From a checkpoint of a small mixture-of-experts model trained on Wikipedia: 80 experts in each of 11 layers, 112 squared leaky ReLU neurons an expert.
Below are experts of layer 6 (counted from 0) of a mixture-of-experts language model. Rows are named router (the router's row for the expert), up (a neuron's input weights, with its number), down (a neuron's output weights, with its number) and show model dimensions 320-383. Each number is 128 + 32 x the weight over its row's rms, rounded and kept within 0 to 255. Numbers have three digits each.
Before each expert's rows: a language model's description of what the expert responds to; "gets" lists some tokens that make up at least twice as much of what it gets as of all text. This comes from a sample of Wikipedia text that the model never trained on. Tokens count by the router's weight.

# expert 0
What it handles: Determiners before nouns
gets: " the", " a", " The", " an", " his", "The"
router:125152172182155140169125159141101082225144122114085103161081124066096160066110107158152105118096099160139114129143067135123140130096075128165156093107144128202098052153104102139092185083118135
up0:136196143186112169154115148146080125160132101148141056140085145128133141111098130145180147092114135133174142070146119070104109124149060111160122090125159092158171062147181159138110123091133147
down0:050134144177121126076092156106154083138056136058103078195063102153128053178108102177145090082135101141120133133102097123111154151115129169145139185132122087129124123157155088156098160140097194
up1:169110114157116138170230149094156152133130111143116101104081093150096109149140141094162088077117152147065103085157121124151080172120107126175136063127105123106089141127109123152115071068140108
down1:100170075093092142114126107139183157058103064135089137136118111141117145128164075083130073104150152180083105112162120118119077152119123177172126095103138084182148103108119104186141113154129101
up2:126170104116140167197074151104177135100126135083166163117178109158092142138117096094068131070103155133129129129115137151132169141084134134123129129127178113152185121180140106100149131146189120
down2:137119163080131140121110171109134160148150132096142152102127100142128102172127120148109166119120144197088088104099163071083136139105082178163120102082123097190110108126168141096120100147101116
up3:229123100137089124151120120105157139082130122065088111116114160099160080183134090131122099148192141126108102126092150129111093223162164127157084121109079111085105125105081118176132141151163102
down3:158082134200169099164101092066149155161033157140104173161093152113115123129123119131111109150112141114087121200086112138129102141099142179136165106101127147136125175113112113154104118094135163
up4:098156125137089121134159143183123062136137163083116100150112191110095177172168104133082138116109146181153138148152160122104137148169190106132168138137074151118135114112168179164080172085164133
down4:111121108144157196146164066181107065116091089155113108154153111090146123076159155138142093155078132098096114176081127088114118169156133111119118110139178083129198158137146160127094138156172095
up5:108110205129128124167154120124108163140163115091187182234153084101180178192139078105192070141131135140102122158103143149132180145134150121128131168132089118164138091089144096060197076086163091
down5:116116187146150101093072143136069048096182102137133065150099106100159159159165167108134088095147112157082138144158108088098158166103156103127143112097129091120160112128152156135069135144118176
up6:120091119151133130147151096119104125165110106104133143090123125201096093142144120165099133165205166154095164169147093086149157119138133140126069115147119142120125139148070077118108160108123128
down6:151114122133129089130150116191186105158193127120069095158121109134122100141119152167095139138162162161146157143152071154118124095172144123115100115141137111153121137165092100053174134186172169
up7:085103173142099125107128115160139186136134127114139157148148142124133160099143123116093158107140105129135133187169157143107214102121151136122123097161073173184174177110128119134108116072103192
down7:166171138120178105083106123160180155124137185113172152114151144106154085136123094115140120134095048150101165163173095181145104097180144112083132150132150141157102149148154183155099135118131155
up8:122104120127096137090071166084128175078126144174150190109143187163168139147151168096141177177146194141110076143107144147137076122172126151146119178136075076085110132081115104067110116140134130
down8:080124106106115133140148153062085177074095168098181120112085146169148151135128173018194140197117178162114120121084137103084133144196086082085079132160121156118118146182160142079165118110092143
up9:059116127146143128137130122210100084192136101208161114146106183094179127165076114157132143159121152150153088116104142054144134136109101121102162088123132144143075144170121154168131130118132092
down9:108083166101128103101100107104138161092132137133143107125146152084184117146142134117121077146162137120122154130081100146054183111079173089188141110132142131043143098134084086164153067105164113
up10:114116097161152106098149144177146139085127145103166139167138164124126136183153129152168128115096176119172147228138192132120168120112128138106104156078110125113218126172074119132124157079153129
down10:097112113104146154128145097173120212090152149144141125128191124101178136137100184137115238115135116114184136117125147129122084102141143144132138152131135132151110088171197182136200112116099133
up11:088124172109124099139154137201108195174163130064124134106131086044189096164069175165143067112173138105175119132116140103098127115082185145164103141075137128112177163092140170140110136135159172
down11:146103143148160111132186108107122148098134099189155070140196091130119170073175137134112170139182129116090116125152106102089081128147150125067133082097159130139129150067107068115112110126144128
up12:174135084158107089172095106104168138095070113103120064114099116133018186064078102123057134107130133163133128137151093135162116120111120122109109160092148168113164147152126128121171076117107113
down12:115131086065107086152121122087096060067101078151132121163066180129096137088104103146085095118096103127104107096092137026066163122129095120082118182143123125160129121141107110093179100153105141
up13:119081120174118088198128126106093151089063090138120137197120133159127131132069116171126142118147154135102096110163111143098123139178089184142120161100100125066147116092109130116149094102136115
down13:136109126108151130157098130160110125107146134213138113192180166078128116172116136172127106097148092150098155111135126154139088152098149145117061158140128150144094125128109131132139125085160169
up14:077124099174129126206178137071102117094078137123154115155159133105196118119112132107128125124178142177048125109121127146181143168183182108155132147128115090130163118054184082188110152119130128
down14:144193157080116094111141124142159094157110166149110095201100156138123133127083121130121163143099128113121101146228067157140099173142130153178135113140150119142184098087134130101122136137136125
up15:129123143161115085077142120146140107133167152107099132132024155146193111132126111124211136146076150137128113145139089126142143153116088149113139101088127112146116140122159103058090121070117137
down15:096143134116118149166157155164164132135106175110111137096100164095132176087113067129140173146155127080122093122119147115142088164154101114109096077113152107104116139163185128079118088184072124
up16:124146121057119090111127178130110139133112165074171117092105145083158078096160163178171149057156166058140143153068125103125113157116113119112116096151081168111113163104159131129129097136181121
down16:137133179068064113108142154121153138173133105187163096169096102140145129100141157184181172060064139170172129172141100122129145091205115106130125146102134110137196145153154122064125094167110089
up17:119083164157141096125183124155130097191124176136104168131183115081136144135140108097061119105166110162157120075103169073190141116130179144153100098143180126125075174102118161184106154125112124
down17:154162069074160149140144122151119088110176118074122072123108192158133140108156094117129157096092132195111143109185091138113140181134105118138114155115112162189152183058104115134194164112174172
up18:147236113147180091136170153103119111180123141171103084130192159138172076089134136115127120069117143139141124130144085166135104078074130107089136145130084111104150142084126109129047151115129092
down18:106133169167182110068126099137130120188045133092100132179119141134098127201090166138161172107095137094109171148142152147163097162079137173151143155138075086120144091168090107139104110107115144
up19:100149142143118118143132124082126146132102118195134079131126121163152152081180126110191088072134112192100174130175139167089137117122145107184138136118103104117184121153121094122163124172120109
down19:079059167107138121125142051083119130130116107096109045143180157089132067054154048117142129058112111133144154088153138109126106151138100152105163164196163115156131128118120180121135113049101121
up20:112103111119094060110108125133157152181149045131091117128153023162162156135099158110151096081090089103172116145139102134119146154091135068069121165146162125152105097157143139151072167169096136
down20:126125075171116106102123142123204112083080131143114093136104149098101206122160115119115175143148110140128136115161080137146098173054133144133131133134157122189142113060127195161138152111086119
up21:172105166108118162120157150055128111142135063076168131086072157145081115163139071145090159118124115078151189108156120186123159105115126164064153169159144149120145135057096138117146097103109161
down21:132149175165128102133095168128119149131118095139181101145087122109164130099147111126184087142114189109131130144127197112136195106150118130175133137104131124132135144066112137088157193147203060
up22:153173157126167196126117106031120140066131106165129157111149126124163174122123132146155149144159144114091115109107136141155122172082101120184114100148129161135199141122128158104073131155119195
down22:150157111123091127132092104165138091121140104108144077175143065095151140147130202093127091184104140107144089127138158131153160111126112158161170119180136109129133110154118099086140163125110182
up23:127136172138123173100165151117154139208143166123130157174044187088137114122104136101173100141130119140136106196124129158092128123162116058089188114150039111209149093151157081101126141094115102
down23:148153202138156127070154090150173100098188137158190147108072095153098126123133154105083135098179148127165145131151126082119118125177172111145161145133156123136140126188135054098105080130107094
up24:164097080168132126145142165139117117124161128136145090065059090101124148131146164192130074148127107167114175149118128165142102113094119152155121150107122149095143123176127153141080161100122160
down24:108195104082163166106141105124133125137163140136150134178118111114109089085112161163117121083146174149115102158107175160134156135169121114089115177117111172155097123146083145118150162158158088
up25:177128187161036128083112129082121121131123104098100159128057116126120163152110122173145168094157137051104096175123082164151158167137099103131128141194157052112151134065142123092140105144159154
down25:176093090099131132122085141143133161105193129154129110127144117135145107170109127121156129197174158159164088142177062088158054105103087126116153159099113147183163113136124136143127124142138116
up26:120131097166120137140187142164115157110108115134089113129127096133102198094130131225161123105118106108078157104105142113092112157105127179155118082088148109122153079096133133182127192138089108
down26:110090125127160103147118124154137169128132129149117163090143123078094165146138183120153150155098114122126084135134110111172089128172090151154067092174118156121156115031110094055134145202080155
up27:086087120106141120145175081065102090181144115146163141197070111141084110137177105088130133165135155142161168078148090142110151090106181108152159065130113177173158181154152097135097097193104151
down27:123113167098134126097122107133140127114130082168141146170141149094045109145145144136129157164114157136191171141158072120112138067104142074091187078139111153184175116155161097121106142096140084
up28:126131132139106123115158053149081158095094172085127111122135184166105126121168077143097122080152113095140137064132112140091185180119172157130101114144089120171105119107192125158130113134180069
down28:125079120157128126090176121119102137158100118127136087141116110158173127158098123124137173141148119131117120178094129163112102182141134158137094097181113100101167145183127183157127130112149087
up29:100131195120160105151114148079152151133125099121155120157115085129136154124104090134163135097124073112101121075097168131114134129141060153117171119048135137110074108101181136095137115136104144
down29:155131133130079108073096122095116099143087158099103085084114062147141099122092113114154101072084081054105068100094096162145143127095104165154144180087167099072111134093132050149119129135117171
up30:105109091090141130115136153159195107156140137166092122115159133135144184105152180130127119174051136136117218153126118130141145115158105127151100182091100165141131108162093104206116164132139178
down30:107154109141162110162134184164151092124106139134093127183208133102149147087137203139160096157107049123109074125111128164083047158136103146068179088180126116149113115198164110151123093112173162
up31:163170115111112199136127183131103119105105142091111126153185168125089142172131195178058072087116070155146106138067124119200156134097131175107108098143141115136159081158115122118109120116102122
down31:114105127126154117152070193125133137112126064137096092113086096086120136114175165134095109132150076131157125075083176102124127110137095078113097104183067087112145117123125113125102156097094114
up32:193152123126154083134117142102165098146117171142104107128112099091119148143074124150194099119142115156160083138144103136131105131107158131126143108161111087107115191142140211105107192166091183
down32:166096160132168115123155151133156131098148075108118173159163111110136135109182120087065178147140161083133118166117168067133119084135162154109130162122138155080082165130109098133123166117197131
up33:141100128122110090094144101141086140039145155124077112048154128086134169117110166133098125127084163148134096080161109088138102132121136152116149151122130132089146117118175157061143083107101077
down33:111147131134173117150124120097114156210167160193151191206155107110095075058142147146129163071093168195179117158098109166062118136105122085123144134128115152094144094117168155133144077093102075
up34:127105156218136144101094151136170146119138176041104142202131149083111139143120112136095137102149123144084179145139151149049162093145093168124129110140136091120092169112145147131077190176102129
down34:118114124146131198128124098080169122111135133197072157121159141151164155133138115134116158107129104104114143151128142082120071101105119140139199127129153089158127133105127160162113138141156115
up35:120156138087126170174151098097144116137229081062102129132120063136120179114118066096116136140099092180080118156105140070113125133102114073139141104154102078145160161160181112182143081135146134
down35:123149091083097129191122161083100136140146087159073118142119122131149155134125089076104140160125203113086110132135147087151125091090104134113115137114112104100167092141135143120124171194149202
up36:099087104133181125098199140172138119141145134099126169136104145148175065175113076165120143119141138135105108136106101145148137150110111119059132097151109122182095133170118124115115107189125131
down36:087129171078107139106186136144159077153176126126127164107163113109090144128153127151096123110163132144176150113110124102107145137134124106216115159146096102150078135132154109080133165121131138
up37:099088073118098168169145161133137084124114145089155106133173171120141136161127205113106095105123150087165189126074069166103164091150158121149022168101147122187098142092089156143082083141113123
down37:113126115191102135115088133126181066141154130082139067172083148111088113127146146101220148112128144143129088098149107138179099140183151104199166143165113132159092127168099147129087145076112135
up38:135099188188121141150106144174089072143129153091104105137150201086150162162139147134094128112170149133062148155128147064104150161120156112123126093090130110121133146107115113176118141127150146
down38:064115088132158089063178130193130081125130101144153129164155163118112147146128109053110173161158154147136182105117143098152116174189147112159124119126142160144132158128116157113120191184127165
up39:118178104085154120193165168034092072123141121121178134115129085095104083156124110128090141159148128131150176091186133124165149132147065118131113120131133138145150083131127095124157122174107114
down39:130089132124220172094188149099169127099128100135101127116127117112098106085133142096122151116156145110105162078150148169161154067112102164130120132141154161142139078138144190130144133120115110
up40:141151164114096067142115173104122112150115106151162140158082176088186137117110141074116178122150117152131091151153121086128101137091067120105082089140170168180101121155173075131121140117120113
down40:086122133106084143204095127150147123071075141119142151125133116065092139102103110135124185131109112143105123148098131097201152148113109101116114111079160105099114087161128133103177122128153140
up41:118071134173187184127135121143110136122097131117141124157109181126096092122178084125093118106120139137119116192138117142144061117180116102103204189108116189164155120128143181134146120082155134
down41:103097180182169132128150133127180141087141128124151060173084152152185159128157215129176106175152099181112169208123132120069113142107154163114113092093132170124143215109133147128092165167067058
up42:160065132162160149122132080113188124149135083169080167085102113128164105120183043175147123112096134119129165166147140140154078170164138118142144157127126127190153150066124169191124127110091132
down42:170134147141124138156154143131085137145180100152197148119126209127121122091135134086137136121106094160117139141101114136074148157184081076135125112113132106094198154131096050125153162056123125
up43:084129128096096157083097102074149188154100128137179094105093101120136121124153080142125170081058183115103115160154136143132147206126155133108110091145145093113174152153116160096149130182129133
down43:132140164147058073156182092092124105135107111105151142128156068140132162126094143128059133056138108061141072125131142148180102152084088115100154160112143097063122104098154116088148111190071121
up44:128130134107107139115181142121114132105084129101126129107111115088136117103149097094142117096147145165099141144120144103120151162145151092162147180162071192115108171127143077123119152166130117
down44:166138162185074126066155120189143114159119125146145173091159122111116074135119088152081081063088078121091146151170170112124072137173099133124160149128070114110068190099118158138085107121093154
up45:120139143110126145130146101162136088111102118219138124150113092125152134161134169150155136136092161117114084059152107145177080173147159133107118146150115161181084114133140149069125118072089116
down45:127075134128126098138097188136188110074134149144164132200125134110086133083155096151116126105091114118079130106138136137111132106053126088199163158160046085100104154137154139168137123142147069
up46:135113142100129113140156173099122133197126079105172155140155108193100140162172137135045147125156097177099139110114167143110154059128191153016147113084072109117089107134099116128077137117069160
down46:133146118152117147176131162070172165139158106119114177136154135120119167119126138062040102134135213145121138141070126172142136121104097087089186173127169099111058146113134147139217112127125114
up47:156159159175117102116129108160119070118141159132181152117172181080120200072151135124102098076138142124170126148156144086103172144117088142159110094142131115129089146070138134060174067114095177
down47:094132084140110121178144138156089150174082066130088112133129167178079134146093149155149127075135130131106120151091122122105166129154116130146093170081156154127170136127178102164121112130151118
up48:079092121117185159174092162125117168113087157136121134140191154122113172154095162166051136145123160079104117141167110193076218109093101139119149121138128098128115120120143093080120097115088134
down48:151119162113088089095148109137143095107117121131051140178073090153072094150152137165091087145120146129130081140130167123091100184170114170095108132112043109156113169107166165111154146156092085
up49:114198169186136127104181073103088136092134193109123097091163203109142154125148081111110126106165099178112162112124130113098203106078170163131135150161110121169110146112146139073156149076076122
down49:091126177151114174100186118066105092194136094181103082102032186157044144154146106143124132077122108155155141129090139151148128115113188161146113152150140141160126110119132140063102100162087118
up50:119157183150130116108164132158099117144159179058130150139107096136129116108132113133182112135167073157136138131175132110143141185142152142179186094100172162139117095083158093095122148133127119
down50:108108139097118115142113188114093202159151168090115151131131183133128144109099098153144147106162174146116086132162115132098122120146175114119142163122115139179137103204171154158144113074143122
up51:166172114148113123143168114132143129132177136115108134136125144109141160160171169138184128103135125178173068180080133143094116114162114097165149080087099135180110173108113122078075198164149151
down51:120121136112121111131148150111171088156114119081138074130113137116145169122032136176103106155118133099212136108159202129193152109127147092089127128143164137144142163113079076106174168098126116
up52:081117082080145140181169138085099164162117135092088126133074127110137120125140115071113147142141145193171102113072144142136151137162169082125104130111119101113124180126174154212136107143052120
down52:151165139097128132149166116158106122153114135097106137164055096137163116168098115098130118094135060157129116127192149066191142120122107109091161144108151090161115072132094122166117101130190156
up53:061147165098116198121125143158088114148100106117114116120125140124158149139191115126122111119029160138156162136149107144073153119095079108168169105111155167191117101151128138188136102163148135
down53:092166077215178141169148164126186171153086083098148156130129128159116122149129167098129037140165203174117139179193113158154058154147149058137091135155149140124142084114119147124148125108150130
up54:106146176070141114123046131119088151118077077179115198143039111143085104141093150098186124065058171108128124169116087135160119111148082073093109092141105150143118083085139155121139096144091201
down54:138145212177083123138207093149116103090157101151069145143133156165116136122128084104114192090168094126143140103122111112164097160096095129141079120114162126146152106165134150086068056122130163
up55:155158099090112100130065094136128144135153125090128121087137133115128123175175132150140125122097133132083164194080090160091123139131106171128125141099114087153168065201190076094126112162134105
down55:083132168097163136094128099172098144195133066087136092077118153161116120104143150121110130129150175152149127090126107131093157121151087117141072076123120157145137123077116055126141140162162118
up56:107198143119164162138122164155112087101123102101164139092105124094091122124109131123120081133124117132176124081146143094108151065125177168088057186121158131101144117119089172127121156157080132
down56:114155114115062175152099132186139124147122043115133114193154163132127138133067105137122104079118132068178108141175127138079075147093192158064105124172185133152088053165140134191138088140126094
up57:132107148179100127112113163158135126086127123092181045179166131151161115138122113142137094145182095122131127119145154135095165110139122130164126112075145116129130130171128130135116155105129133
down57:119143142166119118128154165172105102154131130153148126151153137081093090046124063190110127070178100135160112151186138133154105146133131060157113126092131088127138162116101167079131081126102111
up58:189176138182167118118145199171111189117108161052061098124130132127175133165094125095147172130179174132146108089121112143165133106148137118130145115131153067123152130148079135187136124102182120
down58:078136077126141196137077108091138169142125137106127149126085111136088149145091146099103120104116153112132127169104111086107137101137159060168148128151098124126099138110148144146074114114095151
up59:082129147147158122150077155186127089173147161159141188184107099128170124097101129088116145144089081138145094118109100146093136135129131149114104122115120105110125125072132107140141077160136205
down59:152152170111111141121138130175135114069114091115107139115094136135168104079085057167149115094163113171193131114153079124161131162071097146131145095101144128124183122114108131135116152135158129
up60:117117091125124103181150159131128086108151099138107135072087149057185135096108113169171207060183077145153114130135149107176098165120116137143118115095134147076069159072162151129131108185116126
down60:168115097144139123102134113105122135141120136124114133039155086152139090145157089132153172111144074085142138092051114142139168109102132130141181116121145123069168074129148085190122124140181187
up61:176114124161150134113169146115117114143113178171097152139127101131118100097172146123160139155100118154060114110162146172151094130122123150131110160080137106131133070077158187070129142128073081
down61:173188133129074125122167137139117094066159131105119187139145129137149143127110149186144117122107100103141128211186079120097139101105117141113108137106153156094110163081105182128084102079062129
up62:106118121136107171129143135198096112183130152110125075104132123092120099183177133167124130162194199096124124170120112211115124089174094089108178096117121071163101135122134117083162090141150093
down62:132091115144141089112128108130157058113168132185155078106125151114142097153169141160085113187099150100099082166146156099135089082122095112168143080092134113126127093162158170115112196170196132
up63:189171083127194168210174074152139105145116112100132097106082097139118149142115136156108167133068152158099166135126154141112174130122104111055119109189062134110192091078144150110145106173135066
down63:176175105061174106079108105117064146067105139071157096139081163162091118140141120141098149126108183082082103124151115158075113102101134138143072144105146134122127155122118153186148133131114129
up64:099112155057137072101150154111109100119145151103202110090155129122172110121137140126149166176165127105141170091104144103129167155102162153131093152168098148147156147119185135174101144122175179
down64:114133074095113160141119124129173114137093098093160200094112141175084111062089171102173156133101099109140134129161094094149113119130147135119155153112118200152131183074159146075135102088182155
up65:131054215144116150090137148137114128148138136117131140110069105127147152111042105098125134101077146144144094129151156131092125151138139156150179116106134061138080118115183150146107127159141095
down65:117099172144150140043138132099100159089066111136139187178131131108057105120117068120048153134135112156142092168120107169081122088120132123089177143110151109135168154163174063183155147099108149
up66:093167177090143099137144068163136136144148170092148123156076097095137125137135153104117146181154143148162081150087156134120125108203111118212124146124184176151134137142142129155131088075153094
down66:156100093145107154135119114156126114073085150127152092117148133117154102088129094076142107161102127135065076113167140150173119089125092128220108112091146131110116104150139094136139125085157114
up67:119116141168083143112120130138186117151139138146186149136088198108162117150136098093148192110159118137069186132100135127122120118012124150112168077153137204194104153110055136188087061137102140
down67:115087123158131141111140146164122159124115122110118085175084104160124124199097167173120145087125135098079105190133161148115100172128133085130146109117111106132151111143079101156103171114133106
up68:096142117128115140100165137136095174137120049060089168113150077092130096153155116125073105131102133106066158168121134117187159106140134155171127168140133102157152124106124154099160133155071131
down68:120162118175049143065132135176185117144145160152093193117125112138101088150120125132086127153158122131142149146147157106139117112104167092153094077144105192120137113049146122158134120122132137
up69:192117147128141144098090148114155148086082176117112166121097179138170137073121103156094149105128157145144138198103208124117132168120150195205147118196189191105109157123137151115116116094123116
down69:089174091144114151118102165168178136102140144146155068103135148101138191100094129079063173132083150128091132131105199123124167162146133137135082137176140159183097146119136120163209134091139133
up70:088139126173193220118130102158169172153202146107069080141182117146159147137119089169137170112095159150115190122075176166130102065118152157046223131161115128188137178159095148099174106105105053
down70:132132134112122124117155088151196162172150146175112095168154108157079063162143167109098126119135122146140072132224172087109109161127149100157081135117158135137120126164085168059089212091115107
up71:184144169122147101113115088139144115142130214136129085150163124154138132090150154089163145052149148136133150085119111166176054117099134117148114126126123131180091177075165099112100096121197100
down71:173169151215095176138178136129105064132127117161097110131117139135098155107116134130106123141132148107126156145086201042136107188167168168158111146115133128200121187119112166156116105068089116
up72:192115150150148145198154118153128163162071168109147119121134119097124072136154195169175151139156124136086103143149146146137099071139136146124150134084158152155079141132113121131132168108165133
down72:120146196175159098092119137146133117169130151107134119182187101128183120099106146141071095137129127145111165144097062145185100134051146120115178109053077185163115114156185092102133089112064109
up73:096157137159185124106113134099155062181103136186122120205130136110093180120099116107179133092142101115104160109133136122099126180089132105119060134145169139165133117164057128131067213143127145
down73:097110181140167166113134200176131140133151118108168149175130147130127084125151148157085060159152096062141163189139168180122116164184066114155149124182105140143103160169182061131193084126133126
up74:124090162124116178109151067159169071170110110102158078111082148067122166092108116105056087096054087122104130127137167137139135165181177159143165139083130081158158166137131099137197130162190080
down74:106102080111145140156144130177072125139167118090121127169140116153093114136176090141088057129108186070143170153107143120131084146173146088171154147152103113154156153135074126046162152122128086
up75:111096148160056133100171186122093120123137143167091156170108116114131108164136101216119142125098143111139141142121134130116144104101168147148133067112102156119113096090155116146112166134103148
down75:115125189086056090095116108149100104155173151135079220114075149153142136116115138185183122079126064144116184085120116124159142117096169131138112113053139125104087094095112152111137149181146190
up76:104143095145101138109163156064106163165177129061137107141119079130149072084103082114113127115152119108116190136156115128119133190095138135112107114179157072100117114096160068094120187106144112
down76:136099135072154112133056204150142094150145156067129122121140081121136080121140128105084155140131108107124141084122144070172092110137147129189131071177137104048155150109116119128146124111136086
up77:137089112142122130103088131166082130101083146090118119126131107092108123168152106092111117117139167148195104129134110093130171165162130065114119152131157130120131094123144165099088181152096130
down77:078098114157107134150107130104133058083205126134116095156094168123080127137133143157098091085124123187106127131164126125136142159151142109150087131121121133145113117161104112101158118115129133
up78:189204149098128153161121080090102129102171095114140111126078131131144165110128101154105150114165185123093095090145182169188206107148178240126147131144104175186140151090170131150146116152172131
down78:089106149131120136145128074141045117102151192182085126109124080142151124129153128138147071113093069128152127131142155137125156138120081190163145099108084117112087127150168133083097114176140183
up79:099104118132083128129127152098104167161160138204096098122125124108097133127127080113107141143137110093104133123150090090106179123086089172126087122100172083113147117133097126140119123094157165
down79:182118124125112148104142198159118127153136137149105131097069167159079108106106084119127115091098114187091139072159111101126102098141149115134076094137060174126091072090136219125120114092067095
up80:093147140153144141110111082119139193108124057082132106103184090160071083105185178069137125185144180121076145138086103110083196178152134088052104131142122105151157134102116107145185163164101150
down80:123158112098091124119141114132105125133063109029123152083092132122125063159133097106108153122097166103204157123152130126101141081123139123131147157116098135151170166102108058094143129159129154
up81:140185116105158108167192141081102087157153133130157105168116194111188084082103148139138166139161127127168077142119117105127124113109135184149127121153111198136141064120106069172092222179166125
down81:087104128125084132103126144111127102120122138116126214110123142123089129077153148174093158180157100141142149128196089111137163162147151137117189122103115101089101129130102177125133159083146079
up82:070125176124095155165107107161074068068142093174133106159094188081110122072154184110169080122153083189149135115126124170133086143108113127155141134149143124173122107110191113150166103063152148
down82:135070161133165111155130155104141116096115138190080172186170123172137154115072103128113110136100101136153117143133177126167130186105071178156173145098155049124159120094113116144083111130124134
up83:116132066108179082124103117132103088134151149138130125170116066120137103059105139104141190174120123125052150057103137112175102103116093153119158095163115141124150083169159140133197135098130107
down83:108162170165146141154079128137161127136114114109124190145100130143123104098101104154122098139074127102138134086093075140143160113085198170165102137156114095131107137099173148173180111145058078
up84:166141137130128125169126094164094088177155130126123106148104057114134121086138134082145075060125134145103143095154072119172142090116194092136153130107108118153116137191106148133109095152143154
down84:139129116102098134075112062107146127132145160155187125095139117159120119100107113133079147110180153108169169151107194129096115102135134125159097152150113154163158147062169154141104112128112084
up85:113133076131194062158140163149104094132133136150088159165164126097196149145086108128143123158145161157167106147078148120100149183066113202157094147117110167134097138168112093198103131124116129
down85:143102101138138105131127199166118144096065172144113162104120180126146110132119149126093118125128082145101152145124157130145156136096126138160171160172071138061129125072128139125145106126163164
up86:090158053089134116160178177149105120153088146109100127112121080157132144191151145126091038117164129198125164113157123203165126186162106126143137155164143124097168136109091123126142119100106183
down86:126162136107111156110113084142151062162092131128135096144129121224158120111108106109136132117088163112161148160199125115089109102141114067134109125151132101157120115121104134121114087130132141
up87:156124142155106102065099063132112125106107118112104143109109157123105123187064139166144166157161175116075107144087121041134095170116109119151182083150136129110162133114150111076176125123147123
down87:090129144129157141116161190161111138053133059115100067168179059150142195120096116080148181129139095117078143073137181103150155122099123146112152155131110107161132126160158124102116111162108214
up88:114081119137107153173167107153077120211138163122124144112121087097129149143153088114095150121097179218110132121107109179152176100142133142130135113077112113159090158138124120068084106083133111
down88:063138115109085070108118145129109106126103200123110064142131116176143188113149115102172158109180105139127108125149152131156161124138142098139111157109166135048165139161092107129121190131167119
up89:163132147064193078178094137178133066147093141096135113186152141127101186194180047127100095122098174142113171145140072136094097159118132181124134089087112090103145116176140088173121132118148114
down89:149164196103128133160139154190142141139111108102117190109137078097115136135134140064119085155092134170127139101147162117142054154123131161046152143118116153218096164126120158132148147143113073
up90:102079090149093150126159136084127173124094148144198179161100124166109124083150160154201118142117130095103206121150099154108163084118123161168143136086095124128143132085133128105144101140099188
down90:117127064093151132153100117088120182139149118153102139089100118076139154163153156166115088200076115107103087114125159132147133175181132208180092123125153116113056093141131106203134168143185110
up91:101137137133118100117098110114146090180194115072072159129148166112138080151144106078164184169120109150119179147115040121118097112141123116148062056166146084145119123114141107168097103124160129
down91:123157103095162119174118160122147129072134140106140088112108106162127155208047152115156158165150175145074122107111169129141160123091094150137046134141105110071126081141146146166156127136131146
up92:184147078163179138129139096114142121121138143078094149126183161135171128193127074093150133152164130147104153127127095134131103169154160151112147149195194123102175162131085157129134144191099079
down92:131136104106045169132119127101103130141164208164095076132100116113141139184131147103155110123112102163062082115136115107109131127151128091147155074142131116129127118128135104052092173103140157
up93:180126112107136125144147051087178054178136194141122149143088182158155148161104097081158161131145106108137113084099112096164103123167114138122145126133119155155093114100101108118090150118164111
down93:157191167151113109140125139092161152202131129121102130045109153087162116160110135094111109121125081143150162085154076099145120177105131119085124111074054116120111131085103100145086078172092213
up94:142070115162136165162126087091070158120122126185120145148161156115111145113181152106115078140062140171128050138090144151118171122144194129176165151129139128170132163109108133128132162103151106
down94:127111204157134075197091063106103070073065098118155118201135125122145150105125146172145191155107092095156110115092156124117141140141139041118132159151168130105102129205166089128129056115148187
up95:204132087153082153162139053068133091109151169125152071110118140174095163141078106093119170097139148161134148108123099116132139141128128181178151154145098177109136135128138115100088213155158079
down95:113153159112158106128100100076152113161168135102109155132127122072103140190100135115103120149118056164115105206175063100120141166077139099090117086165122146109135148082129095050065187129112130
up96:088082120130137116098090165112156116148151053114072091149099154172105141112192093175146138137123133081127134091166160153085138121129159147101153126139131117124177168081120133169075169152133183
down96:102117086169114134115151101159117161176135065160051088094182136090093153127149098088113178109113126138111178194113152149144072105102127027125158134169099150125114103068109111099125098128185142
up97:103113113104162191131102116211130118096066174174146112157139153134139135094136121147140136160094115154177091195062126064108151132087209125128185134157125126132093173091158177191109087129178100
down97:162151109145164151111154168173204152166177204143135176091159123061104155170136174114136108159122173086154104169142110150133152136177191156084172135124113092129101195157053154157143144121099145
up98:162100148088100193139131136170098107152151112171147146189113125190141176138069172092179104123147093149163173068102123152111167084181088126161159165115143122152161104137101129204057177125122126
down98:150170133107102066061149089140087111186082087124163141148106062115146068126076078139106103176072089106125146131149168153167109104170135105147125109155125201158103087120072064169152116152130116
up99:144083109116122101117179167128086111087102133122191112100116106147148175132171171153102070123114119119079142083086129138147126150138107050132092152138102130120078079117057101122147121103113136
down99:044142116132118141111078167067147129152133186160108165099147133128157076116119156166166105125158127073089168158148103060155163133218167161103108096143134150155081054159090104170124103170100105
up100:160180114169075148188151193089098140174130145134054072193138139146093134152133137138172126107129138145114194109116092120190127132109169123106138071116157099188107040114191091131113184108147129
down100:103158135131091144135131085153161099127199120131125117140091067154168131165120090114086075171080092105108141142108086162135131126151086118178107061073093112078078081067076140105125119123135179
up101:073115176143137099157138134158080142104182165151118150144114080173120142082070117078113174165150110140127058031126154107200096150165149180167137073138163170059089130180143212175181127127103156
down101:118142067110130137097118108139099166103117084109160119137091143142095123177108124125147140119170129079180149146195102134111123102163123124186131185192194102151198181154069148096180103126143163